Below are experts of layer 3 (counted from 0) of a mixture-of-experts language model. Rows are named router (the router's row for the expert), down (a neuron's output weights, with its number) and show model dimensions 0-255. Each number is 50 + 10 x the weight over its row's rms, rounded and kept within 0 to 99.
Before each expert's rows: a language model's description of what the expert responds to. This comes from a sample of Wikipedia text that the model never trained on.

# expert 28
Description: Final pieces of multi-token words, often name or place endings like -ington, -burg, -ford, -son, -ian, plus -smith, -lay, -ever.
router:44 59 52 55 50 55 43 34 56 57 48 36 50 43 50 52 41 54 49 44 55 52 46 57 53 54 52 63 56 68 89 43 64 45 49 49 49 47 84 56 38 51 33 63 44 38 63 51 60 49 44 53 60 47 62 59 35 48 46 55 47 49 70 50 37 68 45 46 54 48 48 50 46 69 57 52 31 47 60 40 46 61 50 48 40 47 55 56 51 39 59 42 42 56 44 67 53 36 68 46 30 22 61 45 52 51 58 60 53 51 36 53 58 39 49 48 74 52 56 57 34 34 46 48 60 39 56 48 70 67 38 50 45 39 66 49 27 29 52 38 65 31 49 50 56 56 53 42 52 42 52 49 57 56 51 48 39 50 45 60 58 50 55 28 52 54 39 52 59 43 41 43 44 53 51 48 55 55 44 58 55 45 37 44 45 74 50 23 44 47 64 37 51 39 42 64 41 63 56 41 51 55 50 56 47 45 45 38 45 53 46 51 50 39 50 82 49 43 46 43 45 52 46 50 30 43 45 39 59 46 57 45 48 45 66 67 50 53 56 51 51 38 40 46 47 66 80 42 36 56 51 59 34 51 50 56
down1:51 57 51 38 36 51 58 47 36 47 53 71 52 48 38 52 55 43 47 39 48 52 28 49 53 47 55 49 40 54 40 41 46 49 38 50 45 54 49 51 48 51 36 55 57 55 38 61 62 49 51 55 54 66 67 34 49 59 53 48 47 59 52 62 37 65 48 53 72 38 51 71 58 61 35 45 45 61 42 46 42 52 51 44 57 44 43 52 49 34 60 62 56 48 57 58 57 59 48 64 63 58 47 37 59 38 46 44 57 62 56 51 57 49 33 58 34 42 34 52 29 63 62 48 70 68 57 56 54 58 61 34 62 63 37 66 38 50 69 35 54 53 51 55 61 65 50 65 63 44 64 58 45 59 39 43 54 47 55 40 58 67 43 36 36 50 55 30 42 46 50 48 38 31 46 48 47 50 43 58 44 31 56 45 54 56 57 41 56 40 36 49 66 50 46 47 37 63 60 63 42 45 55 50 62 55 50 63 60 52 49 56 37 48 51 29 41 54 52 60 60 59 62 21 35 63 52 45 39 46 49 31 43 63 54 53 55 29 29 37 51 49 33 73 35 51 53 44 30 54 61 71 41 36 49 44
down2:47 62 56 53 54 56 50 50 34 40 54 56 42 61 49 45 65 63 49 74 44 59 38 44 64 39 55 53 49 48 62 61 63 46 55 47 41 61 46 62 47 48 60 46 52 66 53 33 39 63 67 61 40 51 45 56 63 67 33 48 56 66 40 46 55 41 79 44 63 41 61 65 53 63 41 53 48 40 45 42 41 49 56 60 66 58 29 37 49 34 69 69 58 65 62 49 56 57 60 48 61 57 43 50 45 52 52 30 59 59 66 44 54 69 48 53 63 45 44 51 48 51 22 56 46 39 56 49 60 39 46 61 43 41 45 37 48 28 62 49 34 48 47 35 47 62 48 48 50 39 54 45 60 49 48 62 55 42 43 42 68 53 54 41 39 39 53 38 45 50 54 59 56 40 52 53 61 63 62 48 30 40 45 50 45 50 58 44 30 41 49 52 53 49 48 60 58 61 55 31 43 75 54 48 45 61 60 38 35 47 39 52 42 39 60 70 53 55 39 44 55 59 53 55 50 39 43 43 48 65 54 47 45 51 52 31 72 39 40 54 49 39 45 50 36 55 45 50 77 71 49 36 51 36 61 43
down3:44 53 45 39 50 47 36 70 41 65 60 36 66 48 35 49 45 37 53 61 65 50 60 49 60 53 60 43 46 64 55 41 28 40 47 49 40 44 58 48 76 50 57 48 58 48 54 49 39 58 43 45 53 52 47 36 46 54 47 55 46 43 51 57 54 41 36 44 58 54 61 41 50 40 64 55 41 31 51 31 63 65 44 50 36 54 45 52 48 72 29 58 52 68 40 39 57 53 65 33 50 40 47 59 51 45 50 59 56 37 61 57 35 49 46 33 47 65 40 41 60 33 68 38 41 62 39 34 41 63 50 51 36 32 49 64 49 44 43 46 38 61 50 46 44 43 53 28 49 44 56 26 67 54 52 52 54 80 38 52 70 47 55 56 55 52 58 41 54 43 51 59 45 60 42 24 60 62 33 47 64 37 40 51 61 68 57 38 35 39 66 52 50 54 48 49 55 49 71 46 48 57 57 41 49 44 48 44 45 58 57 37 56 44 46 50 45 45 65 51 55 55 67 40 43 49 47 40 57 30 59 66 51 53 60 47 36 53 51 76 48 47 49 39 54 61 62 39 55 41 50 58 58 55 60 56

# expert 6
Description: Opening pieces of longer lowercase words split into parts, often after the or a, such as con, pro, dis, precip, cond.
router:41 34 52 48 39 61 47 46 23 57 46 42 38 58 42 58 50 56 48 55 49 48 49 53 75 56 54 51 38 51 64 63 48 74 49 48 41 43 30 48 48 46 36 43 45 56 61 27 55 51 29 44 59 31 52 46 43 54 42 68 49 58 48 54 56 56 66 42 37 54 40 44 72 42 54 50 43 37 40 46 52 44 53 53 57 49 39 61 52 65 45 40 18 48 61 61 46 45 40 63 51 48 68 49 39 64 50 42 46 39 42 52 47 63 40 58 51 44 60 47 65 53 47 45 54 43 54 75 52 52 45 35 51 37 43 59 35 47 27 51 19 42 68 53 57 60 48 55 61 50 40 65 56 32 40 47 43 48 57 64 42 47 84 42 47 64 56 41 48 51 42 47 41 61 67 48 44 60 44 56 53 37 45 49 37 67 48 49 47 54 50 64 43 55 35 35 45 57 53 36 45 43 69 50 44 48 54 47 62 64 50 61 52 54 41 44 41 45 38 47 60 46 51 53 39 29 53 56 53 47 26 49 61 53 33 60 49 43 44 44 46 57 49 56 52 39 54 71 62 49 44 45 47 50 64 45
down0:46 50 66 51 44 40 60 45 59 51 64 59 54 58 66 50 33 53 40 20 39 29 62 45 72 43 63 47 69 49 63 53 54 36 34 51 57 36 58 60 63 48 52 66 41 42 59 41 58 52 44 42 68 46 53 41 47 47 56 60 62 52 44 40 49 37 44 49 48 42 63 55 52 43 44 37 41 52 42 64 49 56 59 55 48 41 71 49 55 42 59 56 39 62 48 61 40 52 45 47 24 32 58 56 46 44 58 45 47 39 60 66 59 35 36 52 67 68 53 44 43 59 47 67 54 49 53 47 51 47 54 52 39 55 43 33 53 38 65 26 53 67 51 50 46 44 49 55 35 38 58 39 41 45 44 57 38 58 50 59 53 36 60 56 58 53 53 35 47 44 53 48 42 52 62 48 52 39 37 57 46 34 38 44 45 51 46 52 44 45 56 52 66 64 34 60 46 53 50 54 42 40 40 49 43 49 41 57 49 56 58 67 59 30 65 44 67 33 47 50 57 60 33 51 43 33 23 47 58 63 49 41 35 41 43 49 50 65 38 54 49 60 42 29 52 55 32 54 67 64 31 61 52 67 51 63
down1:66 57 63 69 46 58 52 42 33 55 56 63 44 59 64 57 45 50 48 51 61 37 38 51 58 44 39 59 49 47 49 54 32 43 51 53 50 58 45 67 50 34 45 52 59 55 51 39 57 58 61 44 43 48 43 37 38 44 56 31 49 45 45 61 42 39 51 46 54 66 49 46 53 56 84 67 34 45 72 44 48 53 60 64 53 41 60 52 45 50 57 42 48 38 61 49 61 56 48 63 48 57 54 50 72 39 57 51 43 48 45 52 66 76 58 52 53 45 32 51 69 46 51 53 57 44 42 50 43 48 48 40 44 30 60 73 52 74 67 47 50 57 50 54 61 32 51 37 53 63 52 40 54 52 36 58 50 50 39 34 37 67 46 32 53 60 31 43 68 54 63 45 49 42 46 46 55 60 60 35 54 35 59 47 48 56 47 45 31 48 53 57 35 47 63 42 45 53 50 52 62 50 56 46 36 38 57 49 59 61 26 60 53 69 61 34 56 59 40 61 44 29 59 64 30 33 33 56 55 45 56 50 46 51 46 50 65 52 52 48 49 52 45 54 45 54 42 57 51 56 43 67 61 58 47 77
down2:52 62 44 54 63 39 71 43 50 51 30 56 43 55 48 58 39 56 51 48 61 32 50 49 49 36 52 78 47 56 36 47 45 45 57 13 43 54 56 44 68 54 44 27 52 42 51 34 37 62 51 47 50 65 50 54 68 52 67 50 46 56 37 56 67 61 45 40 49 31 67 58 48 42 31 52 36 39 49 39 48 48 55 44 40 63 41 49 49 51 52 48 53 54 54 30 42 43 25 50 52 57 47 37 61 57 51 59 42 59 53 43 45 53 44 43 49 56 59 52 52 63 39 67 45 51 67 31 43 42 34 38 31 47 56 34 65 59 56 42 66 45 55 47 46 41 51 67 51 42 48 58 60 53 39 57 41 54 43 48 52 42 52 52 28 62 64 64 19 58 35 46 53 66 45 53 48 46 63 33 60 61 46 35 61 59 55 48 56 42 40 57 38 49 50 56 65 43 63 57 54 62 52 40 53 49 55 63 62 54 54 56 50 67 59 46 50 41 45 35 40 48 36 57 50 39 54 47 47 63 49 56 40 48 45 39 44 45 45 43 51 70 54 42 58 45 64 66 41 72 56 33 48 47 42 53

# expert 29
Description: Final syllables of surnames, place names and other words, e.g. -ton, -ley, -ford, -mond, as in Dabney, Kirov, Bu-ick.
router:47 55 48 57 47 54 27 33 45 49 50 68 39 38 44 46 51 48 59 53 49 60 46 51 56 54 57 54 53 59 85 50 53 51 29 52 71 50 37 55 57 67 37 51 46 39 54 41 47 43 36 66 42 54 30 71 40 53 55 50 48 64 45 50 30 38 56 42 58 50 50 58 52 57 40 40 55 47 64 48 52 57 53 43 69 64 54 58 48 61 54 45 51 60 41 56 58 46 51 35 47 42 38 58 36 77 47 49 55 35 46 44 58 42 40 41 59 51 36 52 45 59 47 40 45 33 49 37 51 53 44 39 67 50 43 54 46 60 54 41 65 49 63 56 60 50 76 45 42 46 65 26 53 54 47 50 54 51 58 58 50 50 51 44 43 44 33 56 45 39 54 33 29 65 46 43 55 56 53 57 41 37 57 45 57 54 60 74 38 41 54 57 54 59 35 72 49 52 59 48 57 48 60 53 62 44 42 69 59 57 45 47 48 46 52 40 47 54 41 48 54 62 49 52 26 66 47 52 52 49 55 54 61 38 35 67 44 46 72 61 44 30 47 52 52 68 49 51 60 61 49 53 71 66 48 78
down0:57 44 43 48 49 44 35 29 58 55 53 47 45 50 57 61 60 54 44 46 54 62 58 38 61 58 48 59 67 59 64 49 64 51 81 43 63 71 42 53 53 50 50 45 35 52 50 61 37 46 50 39 46 38 57 49 50 37 43 53 41 31 49 72 50 50 54 59 61 44 40 44 39 51 42 52 45 37 59 56 44 37 53 49 69 41 49 38 58 45 49 55 55 53 63 46 56 67 71 41 37 43 56 33 51 61 43 48 53 56 30 68 60 40 51 50 43 37 51 53 33 40 55 57 41 41 29 42 63 49 38 75 41 42 61 55 57 43 49 57 45 41 44 44 57 59 47 45 40 42 42 44 38 48 44 41 59 42 58 42 60 50 37 51 63 32 66 72 60 44 59 45 34 55 36 52 67 42 57 53 41 49 56 48 58 47 38 57 48 60 48 60 59 51 59 30 53 46 65 58 33 53 34 48 55 45 64 36 54 42 45 58 45 43 45 56 55 53 30 47 33 14 48 60 61 47 47 44 60 52 70 39 65 51 50 57 67 57 47 41 66 33 50 43 31 41 48 34 48 69 51 45 54 51 43 55
down1:62 35 47 52 74 61 40 40 41 51 57 61 49 47 60 40 38 67 61 46 42 53 49 54 81 52 68 62 57 46 45 54 37 49 50 61 50 58 51 45 63 67 62 36 52 47 40 43 57 56 50 40 40 31 45 53 57 46 46 52 41 52 57 46 45 43 46 58 47 48 54 55 34 69 55 69 69 52 59 50 62 45 64 50 46 63 49 63 52 71 53 53 41 38 28 50 52 49 56 63 38 36 62 54 54 44 54 53 66 59 52 44 57 54 39 43 57 52 37 45 53 46 41 44 43 55 44 47 57 65 52 67 50 50 67 36 40 67 48 47 45 56 66 58 42 32 46 36 60 43 48 35 46 59 68 70 48 44 50 62 44 57 52 68 48 41 34 30 52 58 54 37 60 40 41 60 64 48 56 38 58 45 37 57 30 58 47 53 45 57 48 69 54 39 26 65 18 54 56 41 57 36 36 56 59 45 59 58 47 60 61 55 56 50 63 55 40 46 55 55 44 45 53 50 28 45 47 43 60 30 41 38 41 61 61 43 57 55 43 41 35 52 52 58 61 50 39 46 35 40 56 67 66 51 48 54
down2:57 62 47 50 50 66 51 68 41 59 38 58 35 37 42 55 37 45 64 54 34 68 46 53 39 52 47 46 55 33 63 38 41 43 58 48 48 62 44 44 47 42 50 56 51 29 34 28 32 59 32 36 42 54 42 60 47 52 71 42 47 39 34 50 37 59 33 41 57 48 58 49 44 45 54 37 56 39 57 55 59 47 49 53 48 38 43 41 63 41 47 36 45 48 40 45 37 45 60 39 46 42 43 69 28 58 56 39 50 49 50 42 43 55 38 32 36 47 44 43 30 59 58 51 57 34 62 41 42 48 33 54 44 49 58 29 41 42 61 51 40 44 50 51 42 50 34 43 33 42 39 76 54 59 46 61 58 52 57 37 55 56 53 48 60 54 57 51 54 44 48 58 53 60 59 52 52 60 54 44 51 55 40 48 61 39 59 25 46 53 47 50 54 48 59 34 40 48 43 56 44 47 43 60 68 54 56 49 37 44 30 65 50 53 33 71 54 63 39 56 54 42 44 47 31 69 47 56 54 54 40 55 64 47 57 83 57 43 60 47 45 38 56 49 50 58 59 56 58 56 76 67 52 47 57 35

# expert 26
Description: Pieces following a word's first letter or syllable inside lowercase words, such as re in created, rit in Critics, apt, let.
router:44 39 50 40 50 48 38 20 34 51 41 70 29 48 32 49 34 34 72 42 48 74 45 35 54 35 59 40 38 53 42 54 48 45 36 30 56 56 36 45 45 65 60 51 39 50 48 56 39 29 52 44 46 38 30 47 47 49 51 57 60 63 71 49 51 54 45 48 41 44 44 42 66 40 45 51 51 57 48 44 38 65 54 70 52 62 49 62 46 66 43 43 43 55 41 56 40 40 57 46 54 57 59 61 52 58 33 35 46 28 57 51 43 46 52 50 44 37 49 55 63 45 52 48 33 56 57 64 45 48 43 57 42 51 56 41 40 53 39 41 42 54 61 53 68 41 69 56 53 56 59 47 57 32 50 50 48 68 45 41 35 48 78 61 54 63 46 54 52 50 46 44 67 53 64 52 55 50 41 50 64 58 66 49 39 56 48 56 39 45 51 61 37 60 66 49 73 48 53 38 50 33 55 49 55 45 55 78 57 52 46 45 51 47 62 65 55 40 34 53 57 56 46 49 57 51 60 37 44 55 42 39 38 36 45 64 45 42 71 49 43 56 49 56 50 56 54 34 74 48 45 63 42 52 52 55
down3:60 53 45 50 63 57 44 58 44 44 27 54 44 29 64 50 47 61 53 66 63 42 40 77 50 61 32 43 56 54 62 49 50 65 32 60 67 54 51 52 45 57 49 57 43 56 42 36 58 50 39 67 48 43 63 47 32 42 38 45 61 50 47 60 49 49 38 66 55 74 38 49 48 27 39 38 53 74 38 63 58 47 64 50 55 65 52 54 45 42 37 33 60 40 44 49 37 45 49 55 54 56 56 64 45 42 62 58 64 37 57 62 56 37 49 47 60 37 27 47 72 63 47 42 54 38 52 45 46 62 60 60 40 56 42 53 61 38 60 58 51 46 50 47 39 58 61 66 51 51 49 47 48 58 61 40 48 65 55 59 55 36 44 42 45 54 54 34 51 45 48 43 39 48 55 49 48 19 43 41 44 48 57 52 47 30 44 41 52 52 38 35 51 45 43 38 54 58 62 45 53 48 45 51 54 59 34 51 68 40 45 76 51 48 40 52 53 43 60 54 52 50 62 46 52 43 47 66 50 62 70 58 46 77 41 76 62 41 58 72 43 42 45 48 48 43 40 49 62 59 41 51 49 51 53 50
down4:54 49 40 39 52 50 43 36 46 40 54 59 33 51 43 68 29 51 48 53 39 42 56 56 55 58 54 56 56 53 58 61 33 51 40 55 57 67 54 45 68 51 52 69 38 62 51 57 43 46 41 51 62 40 52 38 41 54 45 40 38 63 43 67 53 42 43 43 53 32 35 71 53 57 53 59 54 43 65 58 36 53 63 41 45 57 61 58 53 47 39 40 48 63 46 61 39 48 39 35 45 49 56 54 53 49 39 53 44 66 57 63 38 50 24 48 70 64 42 69 29 26 58 68 39 70 72 43 60 55 50 42 49 41 67 43 39 69 37 38 60 57 41 49 61 60 46 48 47 52 46 60 53 48 34 41 40 41 49 48 59 50 60 43 43 36 40 50 46 63 62 59 48 57 46 34 63 64 72 52 63 64 53 42 61 50 51 73 35 55 32 58 60 56 53 45 47 36 63 57 40 63 37 60 47 50 47 55 63 52 34 53 36 54 42 45 48 56 46 41 52 31 55 55 39 51 70 44 41 53 48 49 45 51 49 56 43 44 61 55 61 62 40 46 34 48 42 60 57 54 62 48 39 54 52 71
down5:55 40 36 56 55 38 51 52 32 34 54 39 58 55 47 59 49 42 44 44 34 62 55 42 39 52 43 49 69 43 70 49 43 59 40 62 55 53 59 57 52 50 57 52 49 45 53 49 61 55 54 40 55 44 43 49 56 59 52 31 61 60 59 51 59 50 54 46 34 61 54 54 67 63 44 55 34 32 62 31 54 35 73 50 67 54 57 52 58 62 47 36 35 57 44 49 58 56 73 56 45 67 66 71 34 39 67 41 29 59 52 44 46 45 34 55 58 43 49 61 54 42 49 47 59 46 49 63 57 49 70 59 49 48 42 57 34 46 46 45 44 59 62 55 50 57 54 40 75 61 44 54 48 53 65 47 38 48 66 58 70 52 68 53 51 45 65 46 60 37 50 43 64 64 39 61 62 56 59 24 57 41 54 46 53 52 49 51 42 65 47 37 50 62 54 39 46 62 41 48 25 36 56 51 50 51 56 36 54 57 46 49 50 62 52 75 62 60 41 43 54 47 47 56 38 72 49 52 66 47 50 55 47 64 37 44 43 39 41 61 59 64 50 36 49 50 43 36 50 79 52 51 48 58 50 35

# expert 5
Description: Short lowercase pieces inside longer words, often after a prefix like re or in, as in Res-ol-ute, curric-ul-um, d-erm-atitis.
router:45 42 49 48 51 58 57 54 55 57 62 47 30 43 53 52 48 50 48 54 44 49 63 54 35 54 46 51 58 48 54 46 31 56 58 52 63 41 43 53 36 52 52 52 47 39 46 69 48 63 47 52 37 50 52 51 52 54 43 46 53 57 58 41 59 63 58 40 61 32 54 65 53 38 56 38 48 39 40 52 62 73 63 55 47 51 57 49 55 47 60 48 56 51 47 48 40 18 53 50 49 59 52 60 52 59 35 44 52 57 69 59 55 75 56 50 45 49 48 51 54 41 48 50 50 66 52 56 39 54 48 78 33 57 51 63 42 45 50 50 49 32 42 52 49 60 55 53 48 50 25 63 57 39 60 40 68 59 49 68 68 56 47 46 42 27 51 40 44 62 44 43 55 46 45 42 51 47 46 59 73 60 46 43 57 55 51 61 51 71 41 48 39 59 58 50 69 49 51 51 59 87 74 52 34 61 50 40 63 60 22 62 58 41 65 50 40 53 52 32 54 49 55 47 50 40 39 66 50 39 41 36 33 62 45 48 52 54 40 73 55 55 51 71 44 58 65 55 40 71 41 51 46 59 61 41
down3:49 39 58 46 55 56 34 52 66 31 70 51 54 42 50 47 59 76 45 53 52 64 65 62 37 52 28 43 69 52 37 62 49 29 71 43 57 46 48 44 41 62 39 54 42 66 57 56 43 60 59 54 56 40 48 42 46 28 46 58 46 23 46 41 64 56 47 32 58 58 64 50 42 45 47 51 45 37 45 39 40 47 69 53 47 57 48 45 34 56 59 46 39 72 59 45 23 61 47 58 47 50 50 55 51 47 40 61 33 61 41 49 36 52 64 62 64 41 49 62 50 42 54 66 39 47 62 60 53 47 70 60 50 58 43 38 51 56 43 52 56 43 54 55 53 50 45 62 51 46 38 37 40 43 46 29 41 39 36 49 60 44 54 51 56 58 66 53 34 65 51 61 29 58 48 49 55 41 40 56 36 57 50 51 72 44 77 48 56 66 51 46 46 46 57 51 53 60 54 39 50 55 56 59 59 37 49 41 54 53 37 42 60 47 45 54 51 53 45 56 62 46 60 39 78 40 61 45 49 46 64 48 53 47 58 62 55 42 51 72 43 44 54 57 47 42 31 38 37 55 38 44 57 55 61 51
down4:55 59 34 50 56 46 22 53 55 30 58 36 31 41 70 56 77 67 65 50 57 67 28 53 43 52 45 43 64 50 49 56 48 59 65 53 52 50 46 57 54 46 40 52 42 34 54 43 57 47 44 67 84 48 67 53 50 42 47 44 33 52 49 50 63 41 50 40 39 53 48 49 54 62 54 61 44 48 42 48 46 53 49 39 62 49 51 52 36 33 56 31 37 50 59 57 42 45 57 63 58 53 45 34 57 54 37 43 58 57 37 66 52 46 53 60 60 36 55 52 25 58 45 61 42 52 51 55 49 46 54 31 58 34 64 47 55 53 62 57 46 56 66 44 62 32 53 52 61 52 56 57 63 54 52 48 48 41 38 49 49 51 38 40 65 59 42 41 62 49 58 51 60 52 52 58 58 52 49 57 48 37 52 40 64 67 31 57 49 65 50 54 44 55 36 52 52 44 43 45 55 46 41 54 45 38 41 53 53 60 58 64 71 75 51 48 50 46 55 42 64 30 60 25 49 58 71 64 42 39 69 62 44 41 37 56 62 34 55 42 56 44 45 66 56 55 49 49 55 61 42 52 46 45 49 65
down5:38 56 53 51 41 35 55 63 58 59 61 42 46 57 45 48 49 57 59 35 59 27 53 71 66 39 62 78 57 52 50 59 43 48 44 42 57 52 46 41 53 24 51 55 62 51 30 64 52 48 57 49 60 43 66 48 64 49 46 44 52 49 46 51 55 53 68 48 40 49 45 52 77 53 36 46 53 66 44 52 60 46 50 50 42 48 54 39 66 33 60 52 56 54 26 47 47 57 50 60 59 60 52 39 39 51 44 51 37 37 51 47 66 63 59 46 45 58 62 32 60 54 56 61 52 56 45 69 40 49 57 55 43 64 49 44 42 40 45 36 47 53 64 45 29 48 61 45 55 72 54 54 44 58 51 60 54 47 69 37 60 49 66 55 24 49 32 50 45 47 55 32 39 61 41 54 57 36 51 54 33 36 59 59 42 53 54 53 51 53 30 54 49 45 44 49 45 42 55 44 56 48 55 46 58 50 46 54 23 39 61 48 46 52 46 42 50 58 40 31 35 49 48 29 55 49 27 54 47 48 45 57 51 54 36 53 37 67 32 55 41 47 33 52 35 51 36 37 43 29 58 27 58 47 59 48

# expert 19
Description: Middle pieces and accented letters inside foreign or unusual personal and place names, such as ä in Häuser, ang in Gwangju, plus initials like J.
router:47 40 47 47 50 58 53 53 50 50 57 46 50 52 48 32 59 65 63 66 54 69 59 55 52 46 47 61 25 36 66 44 54 53 47 34 36 54 52 61 45 37 46 47 50 53 55 28 63 60 56 53 48 32 32 66 57 59 55 52 43 43 48 57 52 59 51 52 45 45 34 49 48 51 47 49 35 41 42 67 33 51 57 70 45 70 35 45 54 43 64 41 35 50 42 60 46 62 52 54 59 37 45 50 49 36 44 45 55 52 31 38 60 64 39 56 51 46 25 49 34 51 48 44 44 44 58 37 73 56 51 50 54 37 68 55 50 59 50 45 70 38 48 53 43 48 46 45 51 38 41 59 61 47 51 32 61 48 51 42 55 51 61 35 60 76 50 52 45 47 47 42 41 66 61 48 60 55 46 51 53 49 52 44 44 46 62 53 61 46 35 61 40 49 72 44 48 67 59 30 46 47 36 57 27 63 38 57 34 58 52 74 56 51 31 56 51 58 32 63 65 62 52 45 44 55 61 33 64 66 37 44 56 44 40 52 42 42 42 53 52 49 49 62 54 33 34 66 70 39 45 52 52 63 51 52
down0:36 40 46 39 40 51 56 61 52 70 42 52 38 56 51 49 46 62 52 51 39 46 64 45 51 26 47 43 39 68 46 58 53 49 32 48 53 31 66 57 52 54 47 63 43 41 57 63 49 61 39 53 55 51 62 61 59 63 53 42 40 45 53 48 58 53 41 57 42 57 62 47 69 40 42 42 47 35 57 46 48 33 61 40 28 46 53 52 37 46 57 53 48 57 57 49 41 49 39 48 48 46 35 39 47 59 45 56 34 45 42 48 41 52 66 46 50 53 51 62 52 49 60 44 59 52 49 61 43 55 48 26 35 58 43 66 47 40 38 38 66 65 24 31 39 62 44 42 51 59 48 56 69 43 49 56 72 57 29 44 65 45 55 43 47 57 48 42 46 54 53 36 55 70 41 58 41 51 53 58 72 46 50 27 42 41 54 47 58 48 43 67 41 58 52 62 37 52 73 43 59 49 52 51 42 63 40 50 36 34 70 37 53 59 56 65 49 57 40 44 51 46 49 46 66 51 47 55 41 40 50 67 41 49 59 25 29 42 60 53 68 40 38 33 42 63 52 56 60 56 63 51 46 49 67 69
down1:59 55 50 45 49 43 58 58 43 47 57 67 51 68 62 37 38 33 49 45 62 43 61 48 46 30 51 47 63 43 33 50 43 29 62 41 53 42 50 42 49 21 58 56 56 45 55 55 41 58 46 57 60 51 65 57 49 53 61 52 38 71 58 43 40 58 58 61 51 49 29 52 60 48 44 34 44 52 57 58 57 59 35 70 68 55 48 48 66 50 48 55 47 58 50 35 42 44 53 49 52 64 44 37 57 57 53 60 65 53 56 46 40 44 56 44 56 40 58 61 67 64 47 40 45 60 62 36 55 49 44 63 42 44 39 34 57 52 38 72 58 60 44 57 27 31 72 64 48 65 76 41 46 60 52 60 64 55 48 55 30 53 47 56 45 43 41 48 32 54 40 60 47 55 32 57 51 53 50 57 46 63 50 58 65 40 61 57 44 42 30 35 53 55 64 43 62 50 38 51 60 57 72 56 30 42 52 63 44 43 38 42 43 55 54 46 51 43 42 45 27 67 58 56 49 49 36 50 50 37 45 53 62 56 52 46 64 47 36 41 71 45 52 68 55 52 58 39 40 49 50 52 63 47 59 46
down2:44 27 54 50 40 57 54 38 62 64 43 51 41 47 52 53 34 30 44 61 48 46 55 55 42 53 46 54 62 38 71 69 43 56 45 62 49 42 62 39 58 46 52 29 62 49 60 46 41 70 50 25 56 36 52 57 53 49 55 41 42 44 50 57 53 73 52 47 53 52 64 52 34 57 62 49 47 80 45 61 40 40 50 68 49 37 53 44 42 53 67 45 63 56 60 55 35 50 58 40 50 48 43 44 56 42 72 48 37 40 53 66 38 35 36 59 43 58 45 39 57 48 52 67 27 59 34 52 49 48 62 29 44 43 69 42 50 41 43 53 52 41 39 47 57 64 54 47 35 45 52 41 31 58 46 61 53 56 53 52 42 42 39 46 61 40 50 36 68 50 38 49 40 55 71 53 61 40 39 38 42 66 52 42 52 40 58 40 58 41 54 52 57 62 54 59 42 62 57 50 38 45 52 48 44 56 54 55 58 50 39 58 49 47 51 42 57 60 57 38 27 52 57 47 70 46 47 55 46 70 40 44 59 45 47 27 72 37 55 46 50 45 40 49 39 49 45 35 55 28 52 65 38 42 55 47

# expert 21
Description: Auxiliaries and main verbs right after a sentence's subject, mostly was, is, were, had, has, also stood, ran, joined.
router:49 44 40 63 36 48 23 54 47 43 50 43 65 36 48 43 53 63 47 50 52 50 42 28 69 52 65 65 43 74 46 51 50 49 50 46 50 43 47 18 50 60 36 50 39 43 52 55 50 49 50 56 60 53 42 60 52 48 52 54 40 42 53 47 46 56 46 43 53 45 44 51 38 67 48 54 50 50 52 36 47 50 47 45 43 70 35 53 40 48 65 52 63 52 60 62 50 52 47 45 52 52 46 53 86 52 48 82 52 43 55 45 34 36 57 50 57 59 51 58 63 48 47 37 38 60 57 44 56 65 43 64 50 35 42 52 44 57 64 53 44 46 67 46 53 57 45 45 52 63 36 50 53 44 39 46 65 42 36 55 47 33 43 50 33 36 42 55 20 44 55 49 59 35 42 40 42 53 46 50 34 66 33 49 54 59 53 57 51 47 55 42 41 42 47 90 59 56 53 47 60 55 63 54 36 49 46 34 57 56 48 52 75 46 57 48 40 51 42 36 48 53 51 56 59 42 54 28 48 49 43 51 53 58 63 41 46 40 62 70 60 40 54 43 55 68 59 66 43 51 35 56 42 46 63 59
down1:54 30 59 64 39 58 57 49 62 61 45 61 56 55 42 49 45 41 41 49 35 55 65 48 50 42 65 48 73 55 52 34 50 64 60 29 54 42 44 32 51 49 62 53 41 49 34 32 48 52 50 39 55 42 46 55 29 65 59 47 56 45 52 42 46 64 58 46 61 54 41 46 57 58 57 41 39 46 67 62 53 48 46 66 50 43 52 59 61 38 68 45 31 70 68 58 40 49 43 40 55 25 37 48 44 49 48 45 65 33 35 40 66 50 50 56 50 58 56 42 49 37 38 43 66 28 55 45 44 51 44 60 64 52 45 58 59 47 51 60 34 41 44 70 67 50 64 33 50 52 67 53 57 47 50 45 51 56 35 40 59 50 50 31 61 50 51 50 51 54 42 40 48 63 45 38 44 41 61 49 49 46 50 47 48 37 47 72 31 41 57 54 54 44 32 65 52 46 52 42 45 48 47 50 48 57 41 38 54 45 63 66 52 43 40 58 29 55 52 34 69 62 45 41 55 64 33 38 52 48 41 43 48 50 56 67 50 63 72 56 34 44 40 41 68 40 57 64 55 62 55 60 56 55 68 51
down2:77 35 66 58 36 57 56 53 62 61 49 45 33 60 53 38 49 53 58 46 61 56 66 33 32 47 55 59 44 48 52 39 62 74 29 47 58 43 66 60 51 37 52 41 55 41 57 46 49 25 43 56 40 53 48 59 47 56 69 76 50 37 57 52 64 39 31 50 45 56 43 50 58 41 32 38 52 56 43 67 54 68 53 71 36 50 53 52 46 35 55 46 55 57 42 43 47 37 42 41 44 47 31 52 44 57 49 55 53 57 48 40 49 59 54 50 55 63 37 48 55 49 34 67 55 48 62 63 52 57 70 51 33 52 46 56 40 31 39 41 41 26 36 61 62 44 63 40 58 40 51 61 42 43 47 59 78 65 37 46 40 52 48 53 52 66 46 61 62 48 47 52 48 47 54 50 68 46 43 43 62 33 42 46 61 65 52 52 51 50 47 47 45 38 43 61 50 66 45 41 44 55 38 53 63 44 54 58 55 55 39 42 56 49 46 54 37 50 38 59 47 50 41 59 52 50 60 42 58 50 53 41 37 49 59 47 61 43 27 48 44 46 23 34 52 50 42 62 41 46 37 50 67 49 52 48
down3:63 46 54 39 35 22 55 63 42 63 46 56 53 37 60 49 53 59 44 45 62 37 53 74 62 55 24 49 66 56 52 51 59 42 54 44 48 45 64 55 44 52 55 32 46 55 45 40 56 43 43 57 59 49 53 56 52 43 52 50 58 44 43 46 39 47 51 26 49 40 58 54 51 38 61 30 28 41 53 36 42 48 64 48 45 32 71 55 40 51 50 62 49 55 42 59 64 52 34 45 46 45 54 53 47 59 64 34 64 58 32 58 35 36 62 53 48 50 46 43 46 55 37 47 44 55 42 47 61 57 30 54 41 64 52 53 55 68 47 49 44 69 47 36 53 60 54 54 61 49 48 46 34 47 53 51 52 57 52 55 58 44 32 46 59 56 67 34 55 58 63 52 40 49 39 63 60 63 41 57 69 68 54 68 67 54 55 43 56 39 54 52 51 54 46 38 43 39 42 46 41 41 67 51 54 29 59 33 63 54 42 44 43 39 67 68 31 55 60 55 39 63 32 52 47 51 46 43 68 44 49 50 59 48 51 62 33 65 55 42 43 41 64 64 31 67 52 48 46 52 45 43 63 58 66 56